python train.py --n_layer=13 --balance_loss=0.018 --lr=0.0114 --dataset="wikipedia_en"
Below are experts of layer 9 (counted from 0) of a mixture-of-experts language model. Rows are named router (the router's row for the expert) and show model dimensions 0-127. Each number is 500 + 40 x the weight over its row's rms, rounded and kept within 0 to 999. Numbers have three digits each.
Before each expert's rows: "mostly gets" lists some tokens that are sent to it at least half of the time. This comes from a sample of Wikipedia text that the model never trained on.

# expert 40
mostly gets: "- Height: ", " started", " went on", " as well", " attempted to", " to work"
router:507547530490494436526538569499557505487463502512520539473530480447434534542558523450581474544519461487534467476504557508490443521461543464491462474492402486501540486436533468473465561413561448499539484434502489538543507545570481514462531442525498452459533476538448498487475553517567550470538457516444561580485532481484529542463428503454523564471523463527512551563490472547475536430490

# expert 32
mostly gets: " various", " Your", "- Headquarters", " include", " both", "Final"
router:514540476484505436522542527534499505452479463537540573461570474450464566477562530452545455570482475421512475446534565505477474525483507494538450473515441520513575474446571515474493564464568436499536529457502498547523496530531446530471529471543494436479525479520433511452460560508559517484547448480461564555465553459517514517473467477435484556507520490553577561551507460554481519452511

# expert 28
mostly gets: "- Phylum", "| Date", "- Number", "| Total", " Ref", "- Domain"
router:537518512489518432496549542541535509506463477537515547462527481461453532476536545441561492582492500505505458469542535522479430540456495487485453470511449558476530451428562489484467526442566467490515499433508486542518525521570462536453513486585460479482518502532442519460449545483544542431560443473455562525467525458510514529461454513442536536492493444570600549530525491571452557458487

# expert 38
mostly gets: " reduce", " improve", " asked", " won ", "- Label", " reduced"
router:547551572472502450512569538519555487469492504513536559448533483477442526520558556484534489554505466481502462458505534498519424511471510460480457463509464514473491469469534489483489519424577473508546507413475473546550512532555464511454551441561487465470510446538450485469486552517544530472549448520425554548476551447514531515439436485448509555493506520567546544559496442546438530411516

# expert 41
mostly gets: "- Species", " career==", "- Directed by", "- Founded: ", "==Biography==", " continued to"
router:507579537484532430525539541496577522450465496508528545445536506482439531531559542450532466553497434503498455447491553518483442542463470502549457476516449492535525440463531514483471523426547455507541484453539479532524493560541435519423528437541509474478514484556439495451442544507574517456527426519481542571487511475467551493452435501436482558501520461542526549541518471560489541453507

# expert 59
mostly gets: " The following", "The following", "- Music by:", "; P", " suicide", " the following"
router:521536534468482422500569528493545499498439518567515576471536505452465550499562544475560486543504419420530477442501552532501519518462479477523444443520465514533523465463567500480503525430554441512528520451492480554544530531566463537434511463547459455501529512536469509474460527496504528467522420532443547566483545463465515518451431510436521538567504443527563538567497472541453504478514

# expert 2
mostly gets: "|---|---|---|---|", " Despite", " despite", " under", "- Suborder", " er"
router:521543540466458447514575549530582490476486461517514562450535503459477555519563548441532479580519432478497460476531562524530459517476507475474474452515416538513515486457567474474476548443563477465557489419464450546526523527550455526442515515562467440489510466539457492487479549491529535450523433502460572539501526453526509500475450526432531548490543496550564550555489479546464510466477

# expert 13
mostly gets: "- Born:", "- Died:", "- Born: ", "General information", " maint", "Personal information"
router:492550498495529465477547562487549523473454474500569575476540510486447568522529558441525466557483438471500476482515558487489479533447507478524497453526434496503535484422554456458505512438559439524531513477555471547533524525540455509441546482557469418485556471545444499459460547490508513493530406526430533537480526462470539515475434486439526539508508482534523545579529435570466508446519

# expert 46
mostly gets: " sk", " who was", "In February ", " relay", " by a", " letters"
router:473566584484488465549565527535561516458468489468505538471537456484475526553558541474530481549495467441541478428535557520495497548484519488526443441507460507513509447441538486479465522422568455524550492469505477570541521541532468547428538469564485439473520494535476469465465553507546496458525458512438560534459537466485503532440426494447499571554533467549525552537500471561466511433515

# expert 11
mostly gets: " organiz", " creat", " compris", " Serge", " conclud", " Garc"
router:532531519483511443480549535487568500497447464477540539445538521485450545542543552468526467546489447494516459435536532503488483521454521478518477443543449554502491486467575487478470480448566423477543481475506457579538528519539462522434529477582460432467552481532463496481428556473531546474525411489463564553464566468502498516447461450433537518508519507525539539562486493572469534439480

# expert 62
mostly gets: " | Episode: \"", "- Children: ", " in (", " lb (", " ft (", "| Chart ("
router:510519517505510424528571551491531516484467501466504564426545522494426538464527535458520466567504486460509451452565550487457473518455520477507460504524440495559474484419567497480469571452529422485548503436491494553536507531573468541441508464546489471491524492524454513481456537508573521457566459474475527570440548449521527494453437504448532547509536455565528522552486449536480537436492

# expert 24
mostly gets: " \"the", " Ger", " had the", " Billboard", "His", ": O"
router:515553502499518454481549568516540498476474487502539546446546543476451533514552539439512480554475427468533479423536530508491504545471489484533483442500461501529529488420545485472496533446583437546523528434522454575530529557543430543448509473572477490481559476541465514456449524506555530474516442501452578570465552467491491470432460520450505531553534451550523534553510461556465488464512

# expert 35
mostly gets: " dev", " that \"", " Patri", " building.", "'.", " | \"B"
router:555529583470490473493567537490546475471464478518522592427514497460464555523538537431529493535543410449518498466520570515519500532467541491521468452511459565502489461450568465481521497446531472536553488464498467550555519531547473527424536520553486452472529458527449465476441546521546560481532435489440535542475534450483495501456428522430519534520490470553531552557487496538477513434455

# expert 26
mostly gets: "- Awards", " Battle", "mat", "At the", "| All", " Order"
router:507543531472494446501565536516569509476481497506533556467531476464436540551540589458515457552505459449525477423504543527463449544456536466497452475502437516507497471428561492489515515440554470502514486437475473535516519540557465535443518490568455462468526486548455471466462515503534538469525440488433552546503556466462509496475425499458496547540498445596538538533516445571457516422501

# expert 15
mostly gets: " Ministry of", "- Phylum: Arthropoda", " Minister of", " describ", " Prague", " Sydney"
router:519560515488504456507531551501527504498460476503522560446563500471465522492553550435520459542496468456521447438529549494454457516474532462545457447481435507481557429438550475448472488438582444487535493464495487571535503532525452528463502417580481461475533471540450503447467529526528530475533421495462579555480544467502519542479421502425495526483508479540534520531511453545494516414463

# expert 45
mostly gets: " special", " conce", " Jud", " wh", " shortly", " arr"
router:481557531481468442505535544500537529479465475511498582466535572441459537519531557462553485579511493473523461438546561471470476540469495507527473454510458511515532467429539496450452506446579427522529528431505479539550512508526453529449535450535462432482543519537465508484432552481545553457530447508473524521506549425505526519471456511426478557520545477549561531534501477573482551437474

# expert 12
mostly gets: " mot", " sh", " commonly", " h", " km/h", " terr"
router:462556505476449440503542542493561509478454489507559559450551481448444558517575529438529454546512447482531476460542541486495486527460500490515452431494449513533500464445557462474493566447554450483525540447476482560523534550528442523457535521549501453487521489561460508476439546500546504469509432538467539550466552479458520500470467509434470545494525437564555533564505429551469508454549

# expert 7
mostly gets: "Species of", " Dur", "ń", " operate", " sq", " van"
router:527555517483475466512569547547565438476450446492531559479549488459435519489535552472537480571482500485500474445522555515481500503493506467528455469506442483525504484424540523496496573451540467501550521441502445543544566553589436537449521490558488488478537489559424505459455530532531519459542439468469544558419550449506554475459465488445521550502521477531529534566547479528453489456503